Weights of a small mixture-of-experts language model, trained from scratch on English Wikipedia.
Experts: 40 experts in each of 12 layers, 160 SwiGLU neurons an expert.
Below are experts of layer 5 (counted from 0) of a mixture-of-experts language model. Rows are named router (the router's row for the expert), gate (a neuron's input weights, with its number), up (a neuron's input weights, with its number) and show model dimensions 0-95. Each number is 500 + 25 x the weight over its row's rms, rounded and kept within 0 to 999. Numbers have three digits each.
After each expert's rows: a language model's description of what the expert responds to. This comes from a sample of Wikipedia text that the model never trained on.

# expert 16
router:496487510474481507484520529495534486538513462468545494485519514470489514502534459536483475501505527503484549449491529505503477469493511516475529478488474456453498523486481518462510500479514480501543520479521486538527547529506513498499489459475498508478449516536493573497497486491509558497
gate0:490491510511498499571465506471525505527560507505501524507492504526491515519535488489505498463506438496457499513524493465473507475485493495498516472548559501458491477469536510509527503483510518458485489471508500515513476525481509481511522513523458517518556543477494492510528479520537492522
up0:522506508486523479559510462470517456485554502494490510546494518517486545510511500516496510511492445520473499525504472486477476498515482517503505468513542516474544488478495529496523512486507494494473488454500466531540469492476521475520486505459479520503556550473504495543486469523548490535
gate1:505525518529511543489502480515491496512510501482552535519544496527503513521482523499494508500499539453504498470487521459477486531519483504518511542483487521486470495542490452470525516508531516428519508481488511517534484514507516483553482550518459491438541529497505514465511491528460531480
up1:520499511529494502507488480499477511493523490491502533501504495447491511470444529500514506468519551461496443460472489514474456499519478511504505499499485475438528469562484459470503482514519534465506458484509543517498503510483524486556498509479497490481538544504495523489528483540461512477
gate2:491522520496515490502488478543501463523453538506535492518474512504513502524518492526515513493478518496499478550480547489474484515497497569526525504487496490443508499510511555496505538499490553496509478485488486470516487519494508452513535507492500488485492489520515487498480458460481510482
up2:514531502488480488473512485477506499499483522514524564538519558508467490555462489499545541483491520527528490467492501490488505513465510498469510509525501474467489526506507514496523519469479489458502497485559507470541475511514489471520486458502508475525506513544510529541486514499481481504
gate3:490528494450476492460491488495491498523513487513520543482490520490526468549541497531456509505530521476470537506516471474467439513520516534479499499496467510502456550473475471487515511505481453478495493505446495488482456519500471499449518510515482519472522479506549511467525492460523569481
up3:488530517452489512521487487483460515522490487496475515499490496512505475541471517524472498501521507465507517494482480494480455516478520498523476524509480498479494555494474491479463504529479499497520525491491528513488470460475509523502496523515488532456506454489492522476473524443491496514
gate4:513466547515507496511526466457463515522509528496547510494471533519459504512533471481510475525502500488529567477483512553478540468459516490517507511500511520492492513534487503506487473520518531518551487465523557501542543496467500480519504492523499498475515463505538529491461505494475535509
up4:503507460489491550496473496498514504455509439535465482507533481483538492495463529516474537485491527516488460495507497463496433534522500492496481466518502497506489492497536528505540519482494458483492494530489464518493446516519504525485528509486489486530479543487471483483565474489531458512
It responds to: Common male first names before a surname in sports, politics and cast lists, such as John, William, Michael, Paul.

# expert 36
router:526535466510489495495497478543545483479498485534517472493482498515471492506478501519450551496505515500512525475485509445473503483507497498460472506488533510508524497534497509505505493506555497498541459442533528526455531474509477483535502515472518479489485508514493479535537498519456472508
gate0:539488540465523528510499483502500522480508470511454504515497496529493490509565530530548521498481481496475529490507501486505479482524516498470496513510486530531502475472522537501463503515477466492497504493521515473497484500525507482487536510518501478446463437518480500510565538532533529475
up0:446502455523492463488519520498514504529485474473543474481518511478497525494472507491446488490526490474530496546470509523471553533491477492480481486476524483500487477518486454516497507524512503494485526503482470518478468506484505516485475521528517531524520560467492496490485511467521482553
gate1:486505531464481530503486487457512492488453499485559516540523485481510488523529505498452500502532498433461501485526506497508503485517439491505534466502448502507523493483502524445489488476531475504499535481522465496512472491484483500483475522459473519548497550494484518477513527490489473503
up1:504534497534490510494485512532463504534499486513459511548472485542513541493490485516515536476450483473509507512507500461464468477479484479455511476496478490462500534488542489513538490513534550473513499515478547494481502503522517484487470493494478497516487512494470544529503541511511508515
gate2:479540500504537527493507507499517506488514488518458511503502490527478500525528459469479491459480479476492481508474492443513481446497510480514485485495519497532492478466469493509514512487541499519444479501482473531493545459482497480447494512462500509524486450516463506529533469498445548487
up2:537515505496487479520490501515476443516517508519489477493552523488521487536512473488554486490513501504538496505458520519512479516471486477524499531538495500527492533517483503507457495506509497515498479501487437522509523506483511542521529517472473533501486492541447509522545534507515466524
gate3:547511476472469525470516476511498522505471504481497508469506511493487529525509519528510463505495512496474549460463478474453481497468510547484457540497503488462499505487531468486469455495512448505496510541444504463516455530485478475506534554517506484519513483514466493478503481512514478457
up3:519498477476486498526453506485475511466470501466490510482501502527519504501544559471541510493462522504477503538551497537469487523489513539484480469486494509491509464495535488494441464497462508492541519529464514501518491548466497512492518486546506477463512523514515492534512482433492522478
gate4:462499444510524490509482504453506525538511509484527462502461507514482482460533530555529472537522455494491451522507459485502472465522529493511465466522526546495515504456486513482477490485498485495485474485545497495491491518460461457449482470516478521492492476478501537494550517514464509531
up4:500525535523508509523504519484533467492480541526513496432488534509473526502496505535484503456508487502493526520445547505513485490488508493502478484472471510494463485537520503507497498452482498535473511498523511522480466497536522533512484477493503514543509503527514495483496460481522493498
It responds to: Middle digits of numbers, mostly the 0 or 1 after 20 or 19 in years like 2009, 2015, 1955.

# expert 19
router:488534489488489525517523517472532530500473483509482492478491511491530477479504516522508498499494527520547481525477450455510521485523504459515478475464490466477511513506488490482500428474534476487530514516554509535511499461488508488489482530452484462485467513514495481489503505484457476493
gate0:509496464524485503503520486475483439507498468494493473519549541471499547537500479499478469515476490545516502508486498499449480499528474566499532486502505484490499523503502515539460478489446480530525459500494522498484532500495504509532482490524527552546496520524469493552496545507518512515
up0:472497472510481493548531473444521455502483538542483507508506514492551518515487522497552478538491480486513488486486440497472523496526495513539542501516520490496528528522445508555521479538468487514507482480482497523519504554513509523507532497488495506574492481494470468541476547503503507502
gate1:511521474494503522511508496546501521457509506532505479514521511515510489487527503505474439478567485476507548561456497494515517485506539485510449508547506451538496521473491544483501478517468515497501504487493510488579529486537501486468480484506460510548519508536489518476484542519528462493
up1:492433485544494467512510474462520519540506523469530556486535516484456493495528488521496513502478502488528425487538503512466489514502500463511530507501545494483494462511500497508474502503491513496476501544474504516464461506471485536536521527540518527489510507525526512522448480495439511477
gate2:458499468473486462533465476476541514528473496481455499505489506473501444510492494539465487493469506510483542489490524478519485515528524497531454484503488526476496532509478469478495496513502493452505501505553478527494515480474472506512448516484463507516476531493519476505483504495462491496
up2:508521449435489483477489530498525476503476513446475499488520535484514467499506493502473536491524515510518494524537546467484502503551497487513512463513467495474466539522486488500481484492500473471498532499542533501544524497480484481490447529500477481532516518506568479476509494479475494509
gate3:510533472482495469522533486490495436478457484493493545507476492517531512502519485493529468451459464507512493497477510472528462543509496499472462515498518527494486515503480520491525499456493472505487541527510521540445489523487496470479488520470476488478494528498535492477483515485496523499
up3:489478496496495531484498459484458524522543498548514483515494534567467525528501496532547504529465497513493521505500498495502503480497493480516488490498503501497487509457501454482468498505512524492474473489519462452526479511513494528532542489524500487484496491492476515489579472518535499517
gate4:484507487518474509489566561478478546497513514492456514491505509498478488507442478466527499497474462517500488512519472496527467513500474498508502564486466514545479502552515497473489476493500478510483498466532518496513494507494477495502529522487466493455507513533538504573508500538512501478
up4:546526494517504547504490474500517546499483490542489513521461522490510490469504459502528507552501463507524500513505544469481510483501491514526487474475531481503511487491517491495503524469466529562489524521509466523469506511492493502498474479496502495552484475503509477467505498511487462472
It responds to: Single digits in numbers, dates, table statistics and LaTeX formulas, plus country codes and city names like Warsaw, Shanghai.

# expert 0
router:545503507510504495501487487509505497469509480517504453506476501533482486505483503538480512505519487478515473474442522502454524480529525492484511527491527485501478527539505489449516474481512501450509493466480466512417511529505495550525526511524497467521456520475516473501481500547493537511
gate0:522518472499516476461447496508510517491470508503492483492485487540486461493479506459512507522524519503461532442489501514499496422503504483483509533521463491480491512498490505529490482499485469524516476498479508488490519487489480504523545520519515506497492548481464499416529487458538495533
up0:496483465513506511472508473520500465491525505461512533505513473521470470483508503464520493529521488538451471476510506539479490495506482504531443501496510503461485483484484480504478506499467462509518500492485497505466469465478480512502516497496526503507475535493452553480542506507519540487
gate1:504510492489507510486522489446478524511473489525535484552508458496521493460517494522446494514548511485498544516511512514516516510476516463513489498489512465526492468469505516469532447474552490487487459497517524532526506502479485533488477506475512466480530517527519488477503499523520475503
up1:533528471519514489481461493525456482499504481479478543462481533546490499522486491484546527479495518507481480496488492473504501514488492514465499500537463514484498482568543482503471495523465484523482501477490499451472502506543496455518535506490512528491508499471495509513506467489455506496
gate2:486502502522520493503546529464537532491526495530505482471493535501569498478495492494474538490532496487474464495444471471513477462499489493489507516542507505535519527500533515509475491469464528440508512513469505525496521524493474503444489532476486520481450495520515520494520495515492500509
up2:484511488537544511497553516478550499496531484505510487478479505479561479490488494483503526509536486492478479489478496470486468474508488478473488507518457505527491513524529481509468474507492539458505521515483465517472516478499478478441489533480496495486434531506517468504524490538469531494
gate3:471489473520474532523513476503518522518495500492493521530565468483529506507512509487455478480531486500504465479524504483477484480532501541468529515488470471551455474503510468490487505552501507490447513511526515446487467516487494486502488501481474538528524500541529480479501474483523480485
up3:507499515508504531486516502503543515502463504443515456497496487496487501518444531498488461477535468468482464505526524485494476477459465456487568504492473488519440491534501496485488500503510559519502521465438513457430461494500500496500540484518463521535455507535497516481506476459552481492
gate4:504529494474493504481507500499463463510493528480503469479505503452474542532522529445481502512524507513475491451515512478554477507475551516470551484480485508528537530505512504520461509488524483485485477462508500514529474494431517505521513479472494521524525520492510487468518480534509449492
up4:537489526549503525493490478486540488436503463505511513503478503504489458509486448547523516476514507490479510542514478552461546501496440514467459530502479531472464447512470490476500489496477544556488503486509505469481501522526535483501509507494480526461451502515526520534530486497517523478
It responds to: Last or late digits of multi-digit numbers, in years, times, coordinates and table scores, like 199-3, 21:0-5, 1.0-8%.

# expert 7
router:486516519519511500523507477512468471549519448536502511485468479512439497479467541503505530524477478526466479481470473471495525507491525505497450512526422478521550510494523443471509491518457476488523523447460491549526485525527544497479486470501492486533482479481492500484511518529502513498
gate0:493492499549487504497522461489512505520528456500477483498496478509526453494443462524552569514467489503467477478490505533517531533481515541506445490498474491507502490513518497483506476488514474533498511463504486508556498529517530516465514531475525473480489519490461518546490511474503532519
up0:474541524448525498536535467491510486492461519497512512497508465523506489459494436478506522500494487549505494453469454517495544518488499491520484515545492478528510507535520528527540511477464467508499557461482541526510483527484510478521520479499516481497498496497524476523502551480504464496
gate1:489534555525473520530532496492481500556501496483472504476532488504456527534505502511497482502450528475473494518472504536484482521516553498497520490492523485476515486524540505460534516509530493478511512469485477510534447504502514504452496513471553509529498520509477532498527534510494507512
up1:482498489496475479519505488467510485479458482463443473479531504495496486507521531508478470532488503514489495495531454478473539529533515497519495529513494500456503562516466501483563529512473480505488471511513481515472482516495456517512455488495463500530485505504534505495505473457514490526
gate2:520536530491504526511521475456507514526481495522508458439479485450481513534513496456524482495490510493484516529482516513509502534509510492490511466499517461498513499499522488549457495480509518524479506421480471505541477480531521482502491484466564500492496514543452485519478520505512510528
up2:483465478496547516509500523494523505483505488472477483523486508532491451534461475495500505480518473523478546442486484490481485491539516479503516485510527497497494518492462514494540532475500521472560508459466462476482516475458517465471490482477474553488472479421464501478507507499506498507
gate3:554496504541495511557505488467515485504543540484494499513504483506470536544457518437503523464492500526453455503517487498502498487489520504524505516477454516506482479508493502494514486473499493481510482510474503452497483512473521493527545462515524541513484545511525504410435515510503476497
up3:473532499467522479468502489497530495496488501518520507510473503475531463444524495550529487505532500488535551492485520481510530482537503511506517478530512504524506518525505509505479500506462551531490506552513506527493527495525485478491517527506494474467499446525462478560553527509537570514
gate4:544511474502477500509537523484450471541505482486455485484509521529479515512484512504497481517490514499465499458455443492490522499491464481496457519508495495479530449553499500487490486512476456481526530480506485517520498518466517499512492505447527577513520531506508527489476517516494474462
up4:531488467512503518496528532496456498541503433489458480471556495479487516526484518487545473524491514483467493463471435484465492512520456504503482526512491505484510447522509484498470489532480496487566493515480476499519496555532516524530487505422525554525509520487514530517456509520461475484
It responds to: First capitalized fragment of split surnames, place names and proper nouns, such as Mer(cieca), Per(kal), Cor, Los.

# expert 28
router:540467488471522545517485528496472536515532494476543496494482486488511496489454457493513509506521457491511472498494545500464471526488492536484480471507472520541484494460481483455480509475548531473493501524491486503503469479502527478465557520510497524480524478538453510506490453487495486494
gate0:474515502478560530521538509493479521474517459456468514516541497472486507515485501504470508476531488540509527489491470493455501504521504457482537527467481528501491538549528497522488481491474514519515531500465476496516522488478540546540498493514496569503536517507483479520506478502525485486
up0:473490494482531530486535461481488556488505477494427537475511500490491502485514527514499518482510442499465501528502498507468501529505507472522510535500472548520463490486526483489496505508556503512537527533501516524504511493477523535516502506490475532491522491487460470503489488500497491447
gate1:466507566512493547543527495516527542496471493511489466524475537514487449491530516465509521536484498475511519518501453499506490501481488507469464505534512472512510504492515529492502486476481515559545499517529524500487483505493525472493484520487440534487495503468535467543537494537461483506
up1:482497507523508506507490517497522538484469541495515472495509508542490462530489521525533494440480520529476461461521558508501461518498506475464492514508526502558498522516500508485516546535488481469489533501497521522436485516488534465543477483474469478450515522462518543456505480493486445508
gate2:479486499499500490464499501520485478522519504499535490492475481518485468524464479490503507485495484521500468492488487514495521495457518548494476548525512547513500486502528528544488529443492545490552509521492509531451485481571517458494491490527499550454516510519501525467471505544494517512
up2:528488488489489518537521487482482485534514493503438507479544500519536482516546517478502494490501517499508566516483484483501503491539519480495506424521506486477503547514488504455470492534517417478476515485473455506542477515509535512555509480478459511525467450490548484524458528507490464497
gate3:473489502497506522508457505545467498510499521520492516515488487523480507504521455525505499481520498541485479494522504524496508487479559533426494468503518572490493504456520504512512531535531501498508445518517498521513483508524451476471524507489496479458484454491515549507518467503496532459
up3:519531503514472496499518502442505490484494485496483485463508502472524479493508540509479465537486527474517536528471497489499481490504466487579512524515482461502538493533466501511478467480465486494496544487510496497455512506461525531503463483498486498544511534485511482480491543509484505523
gate4:521519453505509505499498497475474495469501527475544477454462470513476509518487492500521547538486538486443541480549469509497488472538478532462520427555535514535481490534463483447511512533531502470486495469499465537523482480489502553523535484481493478502513511465507487467529506511466522483
up4:479531503508493499512480516542525487516518474467506501511504488511561511436503482541487544504520480483519509552492543517514524470538526444547519477488469559554505483500460474525472533479467533507533472453499512523494501444492484485492508511500485549544479557501495481519495516517523529497
It responds to: Closing pieces of names: taxon suffixes like -us, -ia, -idae, place endings like -shire, -ville, -burg, and surname endings.

# expert 10
router:460495524501549496507541502492541530525472545508472458461500509501487480465516525510499468465507534532537476485496442466468507496497532449472479478508479478502490504513489522496456476527510503501555496527570500531483501498498533485512488509459493491475450507484527509499494477477458463506
gate0:480511460480477499522495520497517507526510460573469459497502486474476483504506479518499510493461533548497481456507529549517528502471492508501483500516484551465484505530495482502547507466536524534516472482483531479446503521512531477453525541474497523490504515511531507516499505522517494505
up0:524519479507524493496511534497521507509505469561472476488494476447500481504530489502490536514469560530518485491534500498525521482496496533473455497508473550504523499529511507491527513492501498521498484552499542502505486512503553466485506512473510509517489502526507497515513487470522491508
gate1:495494543474498525452470520521558535485457543484489539516499534555510461521500497504531499477478535516485506497481486498516519474478512472451510538499522536497496523509530492495478517517509489474549507463497515479470512469505497498486496520467496460477504520500513473472498488493508505526
up1:484542515514506533503489544507499516450473522535521516518539552521484489527492499488487506494492517454535503502495479467510468490453498492497568466508508501489511491521532525507473475473520499500520516466474513519476516516482469482516543486512505501488463524492502500514487526491502460488
gate2:494502508524501489509491518565492482505550449496485492532441505541460529522478517451553508486485514491525465502499514484481487522485522475504509503518469503501515490477520522491473455521508521519452537541502512468485506485498489477531433491512458457509497519475522504518486479497483521507
up2:508505505469505530468478514449517492483433520524498515502519495488522480480492495540472528493540500473523522511511515479490497476514492556538515511493533494492501509515483479507498502465479513503488463461492537528520481495517492512459577514500546536492497512531495479494528525504511475500
gate3:498495513452517469469522478521507517469497475478514491553505509478486507465544482544497523467466487529527471470519505442497480541451480493481464501499551481481465528545534537470517521547523477524499508474500477504508494534518495503457537507503501453486455504514531505506528502492470507484
up3:492519494503502522504516459527518512523526524528505520519521475497467510523525501502485527526523467492496494483493482492468488537492485482501468525535511462465512485497528509463521510498481445541558478526495524533474483526499497510518487537471499490481500490538528482448525500485501474543
gate4:530544497515516483496496482480515495531485453534507494471494528472515528482510514467513512501501486503434481479482512533503506500532532510520484516503479497441521473534540463497530470493539480462482495431439523485519511483504509454449482518517543499510498524537508533483516511477489520511
up4:489501487500508526516490523482453531536535490506501545525501456504558467526488476532494444564495534531504512480513491482516500522481498499529511521499526509537443534471484485526506531510519523493523485511517462501480457518508451491494542502501527503495542479493508499498477518509492452489
It responds to: Opening piece of a split proper name or rare word, usually a capital after a comma, of or the, e.g. F-rey, Sch-iller, S-noop.

# expert 18
router:517499527483524465503500475470490492528447451487479466459462490513520509485509483517527535486495492503503481497504526474489503503510492494486518478503473505549486474465455462467536486509525477518524472515540473542504502485479490506494489524459477522490482505494495551513487517528505508548
gate0:545465500492518486482527472531494486475521475494494459515464506482501537521534527523533499479499544465468481462530516521526490470519506536504509523504513496488491521515509531529508501477495513492477493519493494495483506450464516484502483468526509561511539489508469516498526504477495539483
up0:518508530469511448470513517532531494471521497490510513485481470502524482538527493464473480528474449479514492523473540551496475493544518520505508529536485537519506475519513524474518552502516496464499460475501480517499504485451535496540529482479514493474484506520539472470525485541492521520
gate1:541495545466483483487517470505506509527531532532494474514512509477488495487487494480552490473488469500495470457534532445480486477487462470487467495506520502546511485519509489495492535559495506487548477477495491486468495535516535469544481525481513516556502506537541466515496486520505550502
up1:479522464510522495472494499482488501473475503470494532511462488496506497487516495504474546522524546508491524502477501539539532553485485508480497510491501556467467518479464516511479478460507494528463500521524494504474452509498498550473471484509485509497493505483464531495506512469491437487
gate2:501517495453468521494500492505513479512487486487488490516548503498531539512452488512456516539527500540472536511521506511480478483445498532497496502494481507482512502499539462471543530514479487499517494482457519506421489503492485476512473525507517489482551541516553488519515467542491438495
up2:434478501489540503459503500544455489517513485502516497532497479451509502460469477491530519488488507499484476545529515450525548511467527488522448493489502474517468503518531464492525504488496469476492482508494503486482548478484486525534506477508484471458502501488529508504503476505514476447
gate3:520438530451540506546479463505501508504483507519477501527453546499497501473494506504507493510535502496557516496504558500489468477499542480504500491515508491515507515567516491483464481548487492483501472512534510502511512509523497477486513508466470466490497499534474496525485478539499507551
up3:495524502548493492449517491497505524516520491471484501460521470509469513495514525500505507492489489487503478508449464483512523521482500533484505481466500494506454509520508475510468537455513550478492457483491491507503460504475557545481519466551493488499487501514525493479500524507488462489
gate4:496492471486495507512540455477503483523511524497457489462480546546471479467450507514511516526487494526515514504529472476539480492531508502470476489484487541526515552459515522501534465520533450518460485524508524538513497508511520502475461476514475491520481533467500512522487509507461520469
up4:430507504509485497518526542502539532515516533518464541488505506487484476497500494475483519514518491497518482489533520532478501471538473484565468516500523462483494525537522482489455465519489503521526489514513462481474525498522477520473498520531467514491528488502464509453497508501506485477
It responds to: Head nouns of offices and organizations after a modifier, such as Secretary, President, League, University, Council, member, Director.

# expert 23
router:490468513513521474508480469508485504505484479454514440508494474483522512504504525496489488479531501502488496449519540539527437523497458487506524509519556515544555484482492498452498502521491472487516473494491530526492474515460514501515487527503486465529542474515479524540470551530501487531
gate0:502513515512476525519449503493535475510513531497527522490486525560504499579460531516549463513510494511454514513471510551484497534498458507499458487469511490504534511495509495532517530515482534501532451479473470491503521507502499497468520525481519509480503482503532481482478506519531527508
up0:538529561476457456494511516489481498434494470529498539539526493516510516455538491511505514472523505536483462491502528504457523489479573480514552489483515529468497493489520499504510493482504512520455507505481518466537493493491496514495516479508517513512469550512500511491467510479490454480
gate1:515467517485495476490452479539476504479473542501526529467507500480489516469504493497507505468489502533497485494465528501497485538506514482491489509490483497461519486480550480501489490507521527517509475501533542478514482500508511484508519486516483507485558436496499516492522446509503508509
up1:498488508464481489445501474540489481489515526504522515465500543472481558535514502480483520486492512528465471515467557468493495484507531475539518509504485483461486480478511452491469467521509523500520477500515513500507446495533483480510500490478490494497543478527504489468473463491497540500
gate2:510538567503498456491533465511479502500491500500490517502520519477494488491475492487494518482469465481485519487539499466479572515517474521467487489499524515474450518526506519493531496489483527448535551460473488497503489499503484478508516487523445512488497510506530493523477538508490502516
up2:478503488455491529493481499464509463461497487481501486484465517539498472505505450518484480515529515513521460511453502551542442471499542480517459491502486480494511491503491498479510465506539475484489465562534498488504486527525519540504509533466542498504474491481504494491505502503475450506
gate3:523482542501514467542484441499450452475519534512497506467524515469483475518541488505521571478507482484510481490488528502557451489503529507547542490538509483519545497519522512520484541518501520514486478471493550478471507529480500532504517453486525526496479501501513475502485510494487482461
up3:514495474501460546465491496496529531494490500477542544505474491517508530508490498476506503485501487519466500494513513520418532501478477456482522484504514532483489509515468512499488470484478495538491517547550513507474518471524522399547472527514519491520490445495532501476499477509464527520
gate4:535488538481506506530532487483531485533471464463503478511511475472485510505504517457535483498507487528504514484509498527525529480515527445503557542490485502431525520476490514485507482535519453465497488532510466504488498510498482486484521511506489484515522546490504498553531509475458456539
up4:520532543527527526517505462500494497515479497467530487513497469485451510504501499470509455482505523516526513523508500514496543493513492472483478499509505528424458494459451491473543500503533484497508511491514462541553469516498526486475481520491501500494503526504540505528506533511510500515
It responds to: Field labels and heading words in infoboxes and section titles, such as School, Born, Institutions, Branch, Career, Preceded.

# expert 13
router:509482506503454520502518481493494495510502470479494520474521508494531515490510459464528519515514513500521496503464540517483484498515533500483539466462484534490453514487525482508539445506484537523459512512503504456508489519525507480470528521522506487495479483497481539495511522488498529524
gate0:496482512520488476516525480507548493511536471494496480520529447493509518514494479452488503438518479479481529500523459500524511457504464490537488467531523505483524520488553521488475514525440532529485501485487494496488504504496480465473534515512461538454519508513502497491488472490511477500
up0:494506474460554503472489494489514490531465527479486519472485499509510494476521501546465473545496530493497483496513509499442552512539530521521520532510450475522501471507485485542534476473506531508495512524488508470511523540502542516467514475476582471482490477525524487470495495453501534471
gate1:489497521491545484502521509495533510502495507450536455557509495470544496505546497480501447447497512499503482488535508470497497471515536504502500521494527532465506508533485479498512475441503502467538486478481473520515522476472489494505545486481485529535489486494501490522503491506476500513
up1:535471470498491527529489496540499519512509492493452509451491516497484504479470477493496547509453473504489478501472497553504514543511453441469517489534486505533553521477527520529531507528492479509475504506498536496474474499531496492515469516546506483446513499488472493466507496528532527453
gate2:525493490499471469489530496469504513447459506498529493477463547470545507440505511468494499528489533510520493499504472469520499470501496498436524498496508503475538471490538509492486518474505527482488445526498502520483472466529486487472469517501515531509513473517499545470493453494482501521
up2:481532479501509511499486526534505488504537467476508481518522494502458511521486470517510500486541511497452499492469488488516512562521480513530487475501504495502462553476491511500477479526477497492509543472518529524500526497471521488542506525463468552496509539502519479502482546514511533453
gate3:511489514502501532507529482510516468486535513481480473532469456498514523463494484479473482463523501483454472488476552489486473508492513540511526495513494498503506493511584496513453525478512446472557498476517506493505489508534524548502502525510482548510511522501465514500492521506461500493
up3:523508484549509544521509491484505482499532524473487485527460472510521476505500482498552512452491506491467485510516490537494509490486528510528503508477504508493519525526531565559507500492534465513517527465509529526504501465521518506470471509550494496509518488468492520535495522495461522536
gate4:523448514468485497514553517547499484527473493535526507506493509472489503475494491488497459535502468554454502496473509523507505478498502549462516462476462487521494554508518503451528529495443501499537507527494480480510535527503460536503502467492532454510514478526516529523510487527506538467
up4:537463529464492471495517521531473519516491498539470510494526481480505516475504476498507501516501464509515520519468526488493479490492484509484512461503463466507517507548525455480534496496499530524535481544467492489499551533516469493503536460532487458489482475540514500466520503481522535489
It responds to: Word-final syllables of South Asian, Arabic and other non-English names and places, such as -ira in Al-Jazira, -ama, -jan, -ian.

# expert 9
router:525535514510542535473504512474476503471499534483450443471491538470509558485489491506501517523495516495542520516489473535472495484492504509510539529454521501479505481490539511508486474463494517452452505522515502573481477464526485496527497520479527511515500527500520506533484520456529472516
gate0:478537516513516511492461503525491518570513495461452467500490465475546469516494491489498509482472493489467493545482482527524435525495512517487533501497494514498538522473555497495494476465513524543513467501524479550525508487513523525446576512485494539468467507459533496535488469484480496508
up0:530487491517545472553532496468507505405500521503514508523520539516464504523494486497533485527486522525538478476505495465488549530525517501505511511479474519507508506514494508501515534505478482499502494482482503475411514487475490503546430547491512497538512547510448532507490510526504516498
gate1:561436510472482478455520468507530497495480532526497487519526504493494469565481498468512514500522523489462481486549466501495470522500516520495535495468497506452527498489563509498490474498482515495488529489481551528449493506510480519515490532491502544533509518469490477519531512500488493507
up1:476528480511531514504484514484504494499491484492499531470440507497511527471490506531450504521470527469509531484474526490547523498519502484474436505530502489518524473509457500528488528502512493531527466517527430508531464500497528491483488506535476486472528510524503503477517493469540485555
gate2:479517522545476468486498500498506494461454496482473497536501500488466487503459484459516488477519503504477545504528529512492508462536491503523496545504499517525509536510573516525514507486481496448476514497549527489504545513518475507529505452493499452510507516504511505490474528506510486524
up2:512522478515506498516512560502497498535483467509464539508529477528471549505484492486472448500495495553474459474481531514519507492460485498504486491512535497535460509536534499522484495504505509472468479480506524485506524529518486539467415481476477482515523477474467493482478544493513501481
gate3:512452535502500519548517451441508494473504554510474518491497498474472530509489490484526467475467492523523468506509485490493517474497531504518474549489527504477483509497507499510497521501490517518496517511521526497467476522542519526495511460524512501514481531458531495536514542520500547526
up3:497559492468502489476508473534519492493503473462559510503487499559511456525550512473482510501493525488480502463490513508519508548478470518501521513521481483485474516504490478494515461511495486481500501501482500495537533518452493497511465539493467492496479486552494499475466449496492487465
gate4:505489495496610471491516501509477494504453473477473474507491486464500508507512485479487512489495513489532508505465470493448525469469534539510515524467510504509503534486482515533534486515487516459506524460482519508480488494526510514451507494485508485482516552542562514482506484496503492512
up4:488518494492418497520485495509490507502515497549489507486519520551518528495515500495517496524510499473505490524474532516561516516496498461470493486499518488504507494543495553477448535523512523541491457559524522487468494521470537535537485515538497524513468449467440484524519522487516474469
It responds to: Headers and cells of election results and sports stat tables, such as Votes, Popular vote, Total, Turnout, and digit pieces within these tables.

# expert 22
router:469483521487532539490537521487517541509505521472520467494496449523498488473538506467455519509525499482506464504455500531460513474526519503509497494469498499464494509507545454463494493472503536506540469502498524472521499459505491511500489534497489477513515486491453514508534475487479508482
gate0:471499484475507491518513495498509500480518505482484491483519481480489528441462445493536501573437511481502485483484502483524480512505480532472518468525507456501471525510509507522553502484515442480505528455508480480484502553517494492472503481476522508477447532494509481498488520520536519495
up0:447478477499520493487496497464483473526471483480497508501523479483487513492428448521504480533452487461489512501494503500507503508520474520498524447524517416526496479525502472494493500496533493523502524449482537484513533504508464482519531524467497496501464504493528488488477518520483539436
gate1:507525512479526506468512519486495509474455510485455494520544530491466498495509524527486502534508479487538488451518492525546494516522541515477510543497481527520491502516536508534502536463515502496482519493448478501505514546496492501471484527522485499534525484488455519449499557470514512495
up1:524508491473536462475477494476476543542470538526462538471475515478539506489498532513499505481494482461527527483501496472504492569478516492478503494498477518482525487484482484510536545478504511507494515451482482491471452518485461490496504514512484502505506488514483500493481502485520513522
gate2:552498538514496481525518502478553500493513476506473506496493475509504486517508484497475513525475503500513532528474487513552476458486490495474511510494538516493498506522510461440515511530459527564495483515465470495472506489493481525498539505517475449485483499497469464498505547485483515502
up2:442452463518531515471511489514445539500449492469511518514506537482517473491516503474477501466504473512507469463566500505473518554496502498523491503501442487529481474489514516531480524493527470453504529506537546492475505517522537457487499498529526520514539484516478531502499494489493453519
gate3:528479517497475519526495548509461493503517517502502561460494510476477483486486542524473502457491498527518476458513505501503533470532521485454523473493475537501475496537500481487522506559520543527512471538489508493566471512484509558511487476504520497523510506491510515457505513469524531516
up3:516510468545494505483504456510515486516453507486488489514533495487527533521484471477494472516540511465469518494492504473481455520463523484546493498508551455492488462498449526503488489518506458474493509476503513467485513515520488428495509504490529475507489500517511473523486448512464459540
gate4:471487508497514532490529525511524507500444521493521471542467493530535521503523516492473515505481490514486492489506482482511550513507513517553480504529472444471490527520504440511465531494507523499506526484509504488497491466486500489461478513546492463515527535513485525510504484460445504489
up4:537521481491457465509480478453494493474538483488471521468528508496468494490494493520557487490549523477528488535480514490492499513490497490506500497481545528542506466446488526490471495509537506469446490487463485539511519524479487501556485488470478499485493503472492460490499518549520507496
It responds to: Commas and opening parentheses after names, years or dates in lists and tables, e.g. before "aged 28", "born 1888", or list items.